From a checkpoint of a small mixture-of-experts model trained on Wikipedia.
Experts: 96 experts in each of 6 layers, a softmax router.
Below are experts of layer 9 (counted from 0) of a mixture-of-experts language model. Rows are named gate (a neuron's input weights, with its number), up (a neuron's input weights, with its number), down (a neuron's output weights, with its number) and show model dimensions 0-255. Each number is 128 + 24 x the weight over its row's rms, rounded and kept within 0 to 255. Numbers have three digits each.
Before each expert's rows: "comes before" lists some tokens at least twice as common just after its tokens as in all text. This comes from a sample of Wikipedia text that the model never trained on. Tokens count by the router's weight.

# expert 48
comes before: ";", " |", "O", "T", "L", "N"
gate1:107128147108098146111110108101115090123141130130147133102114087142130163154144115123145155147165099172169111144118130095101096138121105125097122151134125162115091114154177106089121138133152110103132142123146099112114113091140117150166153153141090135136112148104124128173144125071157146122152114199165168167104138096129133185145117105138131105080130110133159169128124183136093162128127156132106128161138112120119129104127121141132129155112124098134110157108153141076103139091135156106118096109161127130072114148160135152110153137099139111117138111122122128154109126125143146157152136145115119130099115113131112098133107136102103079116108116106211152102160107166121141091118092128140154118136120116136116120090090146116096090119146108069129139113130159145099154097165086
up1:105123133105113123125132121096123134153142096098154175114115117114114138131154135153090116172144112144133134127150130121105148125121098131105073130127131109129095141104150118144091116144148138095168185153110154151143111155148080120103141149103140141112094126126151107104139146141111121165110131152171122120126171074078118150136120116149152155128149171139156145152126147149101118123117107151128144114124102132135126108119131100105150160102161105180149157145103146146105122128123147087128160134121112113139085156154135119060138130125142063124172091128144136128130184146114117157143121120146136150079169133147137109135130128138151106111122140116158128119127169126155132104076137110057181120194148117099120119111069142087139121093117085109129144151110100135133160159174118
down1:127153169150130162182132155126157144187120093117110085138132126115091123135122107140116149113111110144098111145123104110128168110155119139122145129151096063117099155140109136123097118128127111136113116140131162129130139158117111100143114116151120099122118129155153096114157147142150127105086117096147128160074129139150125120133186107106122142082113163101135119151112120123117136142148152137102114120113136126105156126106107115155092146167150143134133156131128127129110181113163134132159103131130151115177154079133097122158154174154125076132085124121084170116099120075150120142097127146153124124156104134117104111135139104135131085145131108096065131082138133116133173134077168130114138156136171092147164136151119101112091163153134152197107128129074131119107140167124121

# expert 31
comes before: " and", " the", " he", " but", " which", " a"
gate0:131105093118150150106110133113117141148085138096144177182119114104123119147088126118156126164086121148117151120156148081121115090137125116126139106082110160190109153137137124123127133150130110147115110121156144099100123156139137172146142116100141103134120094157101110127134159160122131143156126152127158126121100136093179111130116119077131111149100075135071113123157126142118103143086167120123087141092172171102143120165154118124182135116130152120147117159106099152100126128108116084133108124138131164163128076107152099136149094115146141113130117124170102118121146083111135126124098152149115121131131116117110142083144171131130106163135146135145152107105126124089124096128094092177154139167150119127120088154093147112139126130106110104134158102108126188088144132141074
up0:127092147143125118133093158117170098132124152132116107123098095169119133127129095124142147141159143178105147138144146106128130107119131137158100161103133136117135122187128096142174128112130140106116131109141085142128109116155121140146169152140136156143144079169180133113108165089129151085126122150119143214162136137101106167128129116113127123104132124108110155127113125161127112066138130133116153125133133124118132117114103113141131169080170161118076097144112088122142157144168116104128124129112114146150151110102116101126100149131121138157111110142147121157120126141144147120119144091114141127165134102090161095094150143148107120126113107071085109129157165108122139080157139119163124157116082142144093162194121110151156135140117159140154142120119093098171142077164152
down0:110103114131117126167115107121119133082094188102144145158138082111065144077129147105122112136160135154083130129161127097164118115112170137115096146157167106137141196158140116104127098124116098146107124137095106152125100116138142142101143172122165133102183135129133140101143115144115168120139116156160144159127125104122108162132110170165145084090152109118141143107097153171071135161121150124158106134121120116142131111169115158111140173166117113134103136126144122121156125088105153136123149129104105112119181138105112146168152130123175089132147134156112151157160148115172115135146129128084139128149108117120120108119104173126125100135097098119167142101127119129124168065134129101105070152148139114156120129138125116146119142169115121128119139100131109146148097104131107

# expert 50
comes before: "1", "2", "3", " |", "4", "5"
gate0:137106070100132143121140108134124088137142141110157112162123078136166131158102141116136143099129101164125142118088098153103101113162120135168106117122107138134099093136147126164117089089167144138105097109106137117161173131130159166146073170092159156119129134119141141095128121137125163091142079085099148117164134145156098121128158116128105091149129164095096124104163158106090137127143098115160139169153128110142126152154125100157122089115153148131100110151186141098101113105090118148150140155108137125122131116108128085066135109136122128102107119099112129077145085161126112148106139101114099152136096096139115182094169116162079159137126123164114144165140093136115139160113108105107144131110122105142129125132127127123132141139130100135138135124138121153132144129191129
up0:090122095129145127163155186147087130129138148118164128127125140143117151170112109116126145110130106168178157126165125134111101131114130123149139075134084122159127108121126132155122121110130114108096149063117165086162155143161144173138078165112173120081125136119149148113111131153121128122126104135136145127151128129160095100136149087115131058110168166146095135132175137119121172102126103098145141159128127152135167137105118104140100112148139141103136114099174107108109136111109155104109109145129146146119140130145130104075105106171140127075113125106124095104133154173113115125090132145123153122129076120111128157127146164182090122157125116146048116133149104149132130146108122113128083101127150122134114136119126142127141129134141126172114085132105114145143147124183141
down0:150146103140134183130098128091108130101114132142101105134113082147100128120115126105123149102180098137120166132150099110145199120132156124112117082143128140124086115117122091159143103155135115138157125160086173174122141121103144165107125107150094149139076139136134130121140166129121124143124121152130099120107139121094114111145201104116145089155135142094150132117104153114124148142150139128152128121114150084119117108116124120132149162124139172152147155135164119151123147120149118165112111170135103120110154140130165118118150136134149148146093110115122125103118204129114124116146136110106150104101135159087143100158154136103153115096150144098118137086137131084147047093113128163138102126147157132125142159120113099111130106103156133124135157132175126161187195128132116

# expert 36
comes before: " |", "W", "E", "N", ";", "R"
gate0:101152154114136157149135135136145119163126131187084151107117115133156161136150122100156118143155125147114141120123146117127131193167095100112111126150136153133166143164127145105126127128165105130086131095156115150181150170142117132131112094111131114137160143144154167114178140142158125112157141068123118082113119150117075110124161142107119123130128141106110184120122109123118106123081141125119138129112157098141164115137147114114177116126153102167108168158145129130107134122122141162111171158154146133143107081136119096138125149159114130111126132095136164112112121124117142123083106121144086104173174158042144117144155118126093148148152140134118151120147137080158131119154126152122132061131092102154186138132135129111119105114159123118148111129155165129142136129081128
up0:144098115138101136103122113106099148119131140074139106159140147129102108134124136146114119140108144121151108112139118150115121046085147141135133116102126105122128106107138106132127130127083146119151097124108139102094100089144116125112140147132129150124077131120115088160109115133084148122097116210131132176179142114119153143112083108154121139106113125140144112152131142152154139125171135101129142093144100170128106158110111131149089142127126152080156131109132133123138112150157117120148112097117120136137154189121133182112161094102139122145132133142127098160152139126155113121142139116099180123080087110221124170125114144112164097124112119127146084158110137169083113136106108105147137188148102158146082113118112129163123130123129113161119112118118083129127112113158144
down0:114138094111087134137124100124128072127156115099105131107147175130108094125148095141169136119118123101144153115149118143081124144110080114094079069144139113129148165152140153131133120125124163116084111164118102124093130102123136139151109107166125091136140148138124124175162101130086141145131137128088116139162118134124125167125130182135142149076164133130129137154136169169110126142104109087096149148126172140110089137101113128150113120117135165116130145124119118181155121147083097165139123101102103105095095163147134146148120141111134121097121120169143138129121117144118119114148126108101112125120136101141166158160095073140098122143135103141194141096129093109113124098114148140121099125166114110141140152159103119083088100121111152132076102072080135125117147109123125

# expert 6
comes before: " of", "The", " to", "M", " in", "B"
gate0:144132127113158129138149162151162131073101117105092133131169127085084109085105151144151127116138100122141139138149134143156132120137110089130135140128108132141125094074130085103154118087127141118137112138090111093111105169114133151115115153127140120117109067116120174146102129125124155147140105132110147162155152111183112133150110135084086111079140107126148159132119150140154162133145075118114129163162145123146137144143132152137096138126127176124065092106169116148144076116120142152138146098113110125113159141142115094104075122119097118115132101097134119132104137136098163146127162144116128137135154157142158149149133155109108126153105117161120069115148146137134153176128129154145120114097130108194135093123143150185134138096100107126091156146097126177107165107109129
up0:175100093109127107141160144108124127117140108106144121097159088111085136139107118147132135142088127148126117142126131072095105119119152114129111128166110179114109100129140119105116106135178148116131139169153109111099133169142116167137150169117136137108121139103097151111098160133148147150154131156111131150114126078136105115137133126099102130124102091139151149117102158090105164135162099132141121125137174141136122161132102132148093135123135177131112106118134099154141118128085143179141157126094132110076141174119123155071112084129094083130117152101112141083117120177123142120170136163118134144132138171150105116114074078090146105122159131167102096144173126133128148139099134180122124151112128092146138114157102140171146133116133100078100144140105145125146159120084128
down0:112128148152141086129141113086129151105122072129142163113136086139084149126095118112156093172149129093143119126133151164106121123153146164115160095119111145123146141104136130145155157133108130087142067134167113125148135088151121145120136124139146154169118099123062135122151109138118128130099139128103162133130143118102129117152099129115120094121104120084180085117106104152095100111129083152126100156146094112143147141147110127138130118124137151133159113173144149111135123128130107185164094108123166125127127155116069091133119149149128164149106121146108092095123135140101146152176143168137096149098102152144138124106130097150120137078104119095131135174140146158127144113103085108146099140098098122136144130115155129078108139121121128140129162212106124144130123148073145

# expert 86
comes before: " ", "\n", " —", " +", " −", " -"
gate3:126117142139088151163114172104139140129142106088155166101139107127133128127145094111111097097070150141108112065112146096151149127110145098084157130116123093143157145144127152127123136161146141089096088136101126163144138103127139180125125104096144145122107109136186161133110138104121102153127169141132088168121150113139137135153132109136149140165131157143124153127131136094130154126168137141178135167141108129147144112126164145126096136139172156130104137142147095122141144111132126123129157132177141150135128182106068111115195125140135118091102126121069124178128158179132109123162105128098138155166128092134138099132158135100130091129114168118140169138133137127117118132117161170129088120166098128123136113126149160164118089116070164121136111127134123117141155129122159
up3:147128137127169144111110098116151097155144156134149092147147159115112151124116149142156155144124103080103137136125130193118123105135098141175118172111070165129105153136113144108128177118127081127143125100119117127094118160159109085207120124139162146122134187091089135104100116166131134112155103144118141121113091101112107137119149161115145106109150113139125121147135124103124116132137130134090153096120160128108096160119104099115178126136137116164166108113103138149123102093130159128128125105094110120104133120120147154111132108133107127182153150173127142085134117091138145127080156136108134169112091130107117146121089145121152131117104125114155096105102126116155137137131135072109145115135180088082082122106141127063165150164156103127129101110120129129127110116147130
down3:141127117102100118147141134105131107125119174128131084144115146144134166120098136139141140159124137144142149103191153137129136145131124158155093149110130138157099116113169167114095133104150138105120140142161130148129114106143115175183143104125173112142141111153130135132081131109099146160142105120150123122144138147151122175164095098132122118132146139149116111108174126143131091117106142104126186126133100130084141154130111098127133059142152084137101108077130144101130158094124164138114121098139104090132167140115113141097106138116093149144130158141129111097143159139073127141108116100130145188170147145117122114149180115170105154109128136110154119113127164149133177098145138086136117103165151146081115145092086115118144120121116158097105163103111119162140145152194112

# expert 94
comes before: " a", " in", " not", " an", " the", " also"
gate0:121143118127094134098162156141164139157133120122126121106098144169114099137142093106110148112155151122159143161123105156094150157104115136106113138100114105175135102179133136133122143094138139152132146128156132148151125163154145099176153070120127131085102132144124135133113100078149104131145115109098119107110139176132151115079108151161158144119121140121138120137128144093154131176166130127119146118077107116101123158133067079119070158145116176106113116129166103171125098163104188143086136139145108128126115157147119097144106134109127126147069072168142135123131139113152135134152186171123162099142129125139121104095118125070178106121159125135128097151144143128124161125123144131127170114135124161117116150145134124149122151144132161109150136165149143104126143161148124
up0:150102119130119131168102102141139126134129109119108147131119131095184123142128101130123107118128144099146143087098140121109149109145102160126155133134095139109131142095145122119115119146100111133113109098084170109121141104119118101080121162135117162131136110153134162124130148173145194133144137108108160139118093143120104158136117120105093099153113134112193101136146096187080149108123134145134084115144122123134082130165111148148149125116119118112133141125145111121149149142156084144172089109130079159111183137149077161096153137130125177153147130105143093148172095138110127109121135094166134132098138152131161130135139144111100177136062145114198126116102098158112127145142093139148120144111133120108140086114140140078128122108138125128151162061130148123130147144142089
down0:117107130145111127113144139153150147094100131147107155165130150141147139165153119163146116089135130154102160149117122125125146141165115164099145150134100071130164090146126143151134137148149122047111120138143111165091108103142106087191136140180144116177154122145148112109149133110127113127151166095131128093143109122108113150138121088114168143125125117120150120137108144132167155173143078147105108097155112115127190098137128133113102133117142157183158091089124127144108134118158141140143130131099106143108107115101128125111164134132147113087118098146179141110155146145160198145103127134162119157159133133153145112099142122147109156136102137136139120125091130098108104167148110108114155166118127120148112101121083151131145138125109114153174100146122129144086147193150120

# expert 42
comes before: " the", " a", " his", " birth", " their", " its"
gate0:141135149125140141113146094145151055153124067166147114140131141130135151115169136107112102106098102150122141095179155106096132115135110077094154166107152133159138128138116160150140121142105116089101129135118107070107124165140161162124141097132111081110113114112109092129093156105134110121131150138131133120150102138136166174124110092097112129127114130152117113148115121160145121149134126174141192128121143158093106126148139140150143129108127194150123139095125150119132124094147156128143148144117139079152146139100133142125125136107136165142123139098132135140147157161080120117106138099161120153119128102130139142093136162136170140167129162129127126144079155121110087166116092140166123093126169135139102124204123103125152148152137088122108164090083124131094144101148132
up0:126157120134153132128154113104161125110106131129132121117125128118087154088116130133130154093093123103149131083164113078115101113078115107152152165147139138133149126109122154129180138153097135132075138113133141135138118128127109167085165106140096179079088119071091135098100152120129122099123123133136118081108104141144141119102159145095107130123139075096164127141137110149137136122130165134112120164099081165138146110104117115080146147146132157140102146122153139167132137105139123121135159137138139115109101197122129118140162126144153148076125153137117144083148113133105114147127156127168139111133123089144105139146138125114105143113142165152100123172109173188111154138105129131146117153139133155129157117157104081117149077099159148121079081120148098086120110138154145
down0:106140130148126136170118097144113120168127146108102133077127104128109110117086102158152135108117104080137128115135141124107143147141157184115131135169116153169189108135068114129113137111111102088117173105111127119149151095150088136121088134078133123092094146122176132187155134084114159143124125082166129137095118211131142141114154179124094159124142139147097150099124095129128147117171159120133092136115116114115127137115079159120122138126129098172129135134096149113141150156120154172149087112168100153078145092110107080122143139133112121134109133112145122136113119095117151115143090147168176110160128127152127131129107139125142119135130145158158126095101155148092123097097115104129136108127125109128120134138145093151138109119162133146130135153127084151127137153134120

# expert 37
comes before: " was", " is", " he", " the", " had", " they"
gate0:160139142135159176106165155102169139154132173164155126140158170153113115099142117123150167143199112136113106129142085138117111105120122121138105112151135132115171112184123154131117129119142096153134106111112154106099165092130119164099123152131105128127121170119109122146106118112172147076100140128112135149109112125082095104106142183123115102103147161107126107107181104119141147128121123148147080122116149145153173150143131119166106152151105118178124135120151125118155132146142132122154127153132131098126159161098158129127111127128113125092187125031122172142098158162121149136141110113108143104124124102104167127129105151142096110128119129105130142126092096178140108152141098092129139126140142081111147118154097144101143104137160155126144112097107133138141130131121083
up0:132157124138138165115118136149126154167130123132143111168130172144138074115136136152107107121150102115101105145142108151134121050087146100119133122162121113118182132158171104151102085085141126122114101076114133085181139117140115151136120156118103111161127159106135112134097161101196179103095145094116119104081110146098108153121155132120133099101101138155117129128148097122136139114147125126158085107157128173167160125093108161146130129121071067127112139127114122129102135108137145145114100157148144132126120120118152085147113157141101135118125110102111174113124146109100163125133129142134150128119143121106170133127121128155110117099095171147092127110121150180110111119170086126117148128168124130119142109148107151173123104109161129156157149104138137130116111130091086
down0:157181145079119134120193106133110109171109114101137119171108172125130167105126152103085073131118115101149163137152107139156105126213119098132140130129155133127105102159153128118148113099157160113157131118086122156097123143126114096139116121104162092131118123165095105145129145146163110105140102152093147115107117156109134123114114132113101127147172077139157093130155138168178143164131127108172123127161115125094115152133114151128109125097114111154135131149127167118097108139144211149076092127134105137166104104119135142162113181131121150103123131125148147105090163128130136149096160141100109148162165115089119155089125132135117135108140149116138142133127121133107110109153122128131155108080125123110115144102113130133155161130093120119104141135105103123121125094161123

# expert 88
comes before: " ", " \"", " MF", " G", " Win", " L"
gate1:144163106109078133098109133111073094097119110149143101111099074166167141121079105127128136144118186129097145169117107146143135167114149138120107121140102130105123140146135146138159158100121135118123108097091156115160135079109116135126110125134122151107157094108140131110108094095113102120128159111115149136141158121138105160122148121111102144125114112107145097145153137150136073101081161113131163118118174105140132138103127128154173109113132118142120118149126112109155135136121147140153094177149117141114135160094120155155146118167117136124097127136115135082122109133097123139095197133127113079128143134092146112122096138123105128117096077158084124084109155117102139119149117140064089142176130148134144145132152139162137148159111159149167166117126112120189161119125083
up1:118138119107127131116147097146131110119180130142151097086087108149100178126140147114073143113137155062067134101112102120120154155110124107137130163165121087129104112132124144115136110128124136097166125156153143121140135102125136159118126124179139110110104095127100145125155137089139066120137158146087159152109108132146175113127126103114131161115135173098138112089145098128129139138083120102109171113163143107128120132171128138137170081146122141150123129105093175104133123130153140107142068143137145104086160133125120146137124131123172159149131156128111151154089154102066098130077158158114134125103131131137121135139100165156146136132098148158140112082108139141123142138123147140088154182149120105106150137085117129102133093137090156125146134114142150137147154144096110
down1:094176111139141138144176087109056135129142066145141107091054083137082120128135120112108163108112123177113112132136141179133124135134128109119156152101113090114169143138125129121139145146158123137118169094124148148109128142116113137134145148152141149167094137162135142122125161127176106108152094165154110140120146106137151082098086124141091119103092082134070136123200130143128132117148154111131134142133129128091098087137130126155125118105134135150129141125097141074163130116124126104125129107117107120118097116118082111121123141129104155155101119127140144177153179128144150110104118118158114089133153086172131141101120099147144101092118074168119092114117144145117129136129162146128162167117116122159133109119151163147119128139103110113164114141117124118104121123105131

# expert 64
comes before: "1", "2", "born", "S", "M", "C"
gate0:134175121137147161160143112106126103122139087132177122085157117111101119160121156119093137187106108173111084126133163110123112146127085155193112141136122182085113148119148138084160150164135136109144136153101115152106129131135142157164080155120104112145106111144135132164139148105157105134185149127102164138131115134146099092099142151127126152110169136117118107112105148131089154129108140090109135111144151112154073141112158090110116152089095120123112112106116119126109157087143085141184117130125095164162141134145120144106102141130106109155124131146118121128147194138141141171085100126131117118139129143098139134127142155089122152130122130105138142111120111120171145156128137140171118123103101164103057120134133143120151148128118136154133159111176123117148141088105114
up0:109139112119116144126144141107120095120120138155148140109145123137142118136121185111094104155112138159104095130105128115065119120113119145169093140117166140130111164139130121098157106126117129183085111090113068115155125148131154138144126153141125101155153140151093085145121135121122084129126141138101085116093115145103150074089112115171155124149117130098128110098135141111106147147130103073136090145145140186143106135137152139126161140128113115146102135139122111125151124078153136158130106135103120128160140139137077156112071102107108091113117127140138092147133167141134149127072128142120142121121160136123147119095177118063145106119132149139137140117119107086131166165094175116151111116158088129136116101099134124116182160092138127151121190110085111145132166129150134
down0:146116122145125141103114102132139120145149128132092132101105136129171116157139094147127105116146139155137140130153134131137142151132148138163165123151098110114106120194145151143084166127164094095122180175149109116133107113134131067136152165123154148101121091132087144207150120110126144148104090118164170113094134105129145126097124131122101152145112171114133122127110091098108143126139108098144112187149108128120103114072141163150142146157108121106096174162128123141101119089120120165113159124102149126146162137123130170150125106176122130150126148136151138170095096163134156145114145171097091125111136143113109115122106129101120117133189091129148146093118174111096134144071141127152136124179138128165107173131141143119125149105136146140126106144132114104125165100136111

# expert 87
comes before: "ing", "ed", ",", ".", " and", "s"
gate0:132114116116122104079130098139148090102132110134104125160126153099125145128097098120146111153124118126108100163151135097119155132138116150129175196112120114177124115127168141095118135142123125120134164142116151114130095099110166156091145145121110157091173162116115160113113144107131145156148113080085095127136143120106191102129130147130130139115155180115136111128117095114124156174108139111140104117145154114153114138100117110124138089126157134097124155140160155143164150159112117133136138138106099139132132084134129116138156095103113148135091083099184124061157116151134088160101106134096190138108146151122111149155143164139123104140172102142143075148086139175131133142128146129151098124114132134129115075155137154179161142124143113172147105124178115117122117133133135
up0:121141125117120182142119144145113162128151132140130110121101145151163125105166156132117123141089146127074138090130107168125112101135135121121108119151148147091112116155109130136148157160104096135102107109115110146143200149171106154174112078158133090109061097157120065149072122170158129117152141150148154119134120090129093163128156160115167097099117114179147116114112141138112086117123157103124092160118115130142127117134150106114121103121114114154124156134097134091122141108131140120135100139130140124142116142121150140132140148146136080141164155102112140156087135162134139137151171144103084133104152132133129146119129124119106146146085152118110171109138101135142093101115154144155154099131150136151120153093102105088075132133116104151092116153131126122078139081091092
down0:108112151125096124138072167113098126167140131147156101123140141137129135124150164142133105111128167109102131153097169124158103147127140124103167149151131110131160139143163111096150144119106150097161101111088095157121196122111104097203110120118161148135119105139130098163146142148140119146125127119109118168132097135136148099136138155134129145097146162134149118109174138137134139148139143128105100174137192073126137167081125132108176160162113132124126134104095146123120069142127140153156131122102105135131109125120124126145122139106124130097130181091142099152101089120168098124052164137098109157118136135143137133101150147151085137163096130111131120110172121145140131165131115118091152106180139130140160122123126163119083115147126136091129099150111117152152141121150152

# expert 11
comes before: " the", " a", " his", " an", " well", " \""
gate0:136112180140164111163107130124140136132137156134122125144094133116144120119115134146134195104129155109100131128125124141160087118095160136134105083148168120122114133099119109136148088200094117125188092133177136113144135127133127143161169100143094095147118134085116148104149143116143107119139096117135115134132133116110110131110157126121072115187133125138087150143083112101120163121132123093175116099118124163140130142115126135119101115156126119141126117109123142102161136147102133127121108122111166051088096122131102099157122127117147105129149108126106170163117160148138158103106136182088152108105097087098116121152116136134087112094129092111141099162139162135081121096117098106130133114155156098121169086140125107144147162094134122142137136090147097119151131133082112
up0:144153117104082102119127131167159133144103128127131145136119147140156146158138133108129114144179103125140102147129099144122148135138088161083152154104122177124139164123159178094127154111139123160085143139103099129114122114120105118115113143073123147142136123120137115150105128121135168153144179140101148062140144117124152103139084111120125118073111138126102137094139147105122114128129136168108068136140124057148092103115071107117143131091084161116144137147129117147129138113172148162110127128156124173134142124098122123118154146139124131151140153114169122115115093105128077155158119085114119162140188170141127148115134131101146183141119117113104151126134135094155100151123144101155142099096102120156093172090142148118071118158133148126105103147162125132094132130140144
down0:144152157119134133115122143108118104132152145118117138178152132161102174149132131132159139117136126147120129146145137106132156138149132107099127123156063120163140156078117105119156142101094135086101126158120123112154144150105150128128143163124174150130120076135141138130148086127153128109128154133143170143143162129149148133136055147108142109088138123143119124138119150121179105164112150121108155103116076110166110120137123116139199104138133078113107092147094121169133146113140139145083120126096098152125125156122133077101101131114177152142109087065184101119145105115155125099088153133155138142100129121147112148110118083137161129132131123150103100144126147108140138099136127135160130142115130087144161157100103109157102127167136103120122135155145081109063124152115147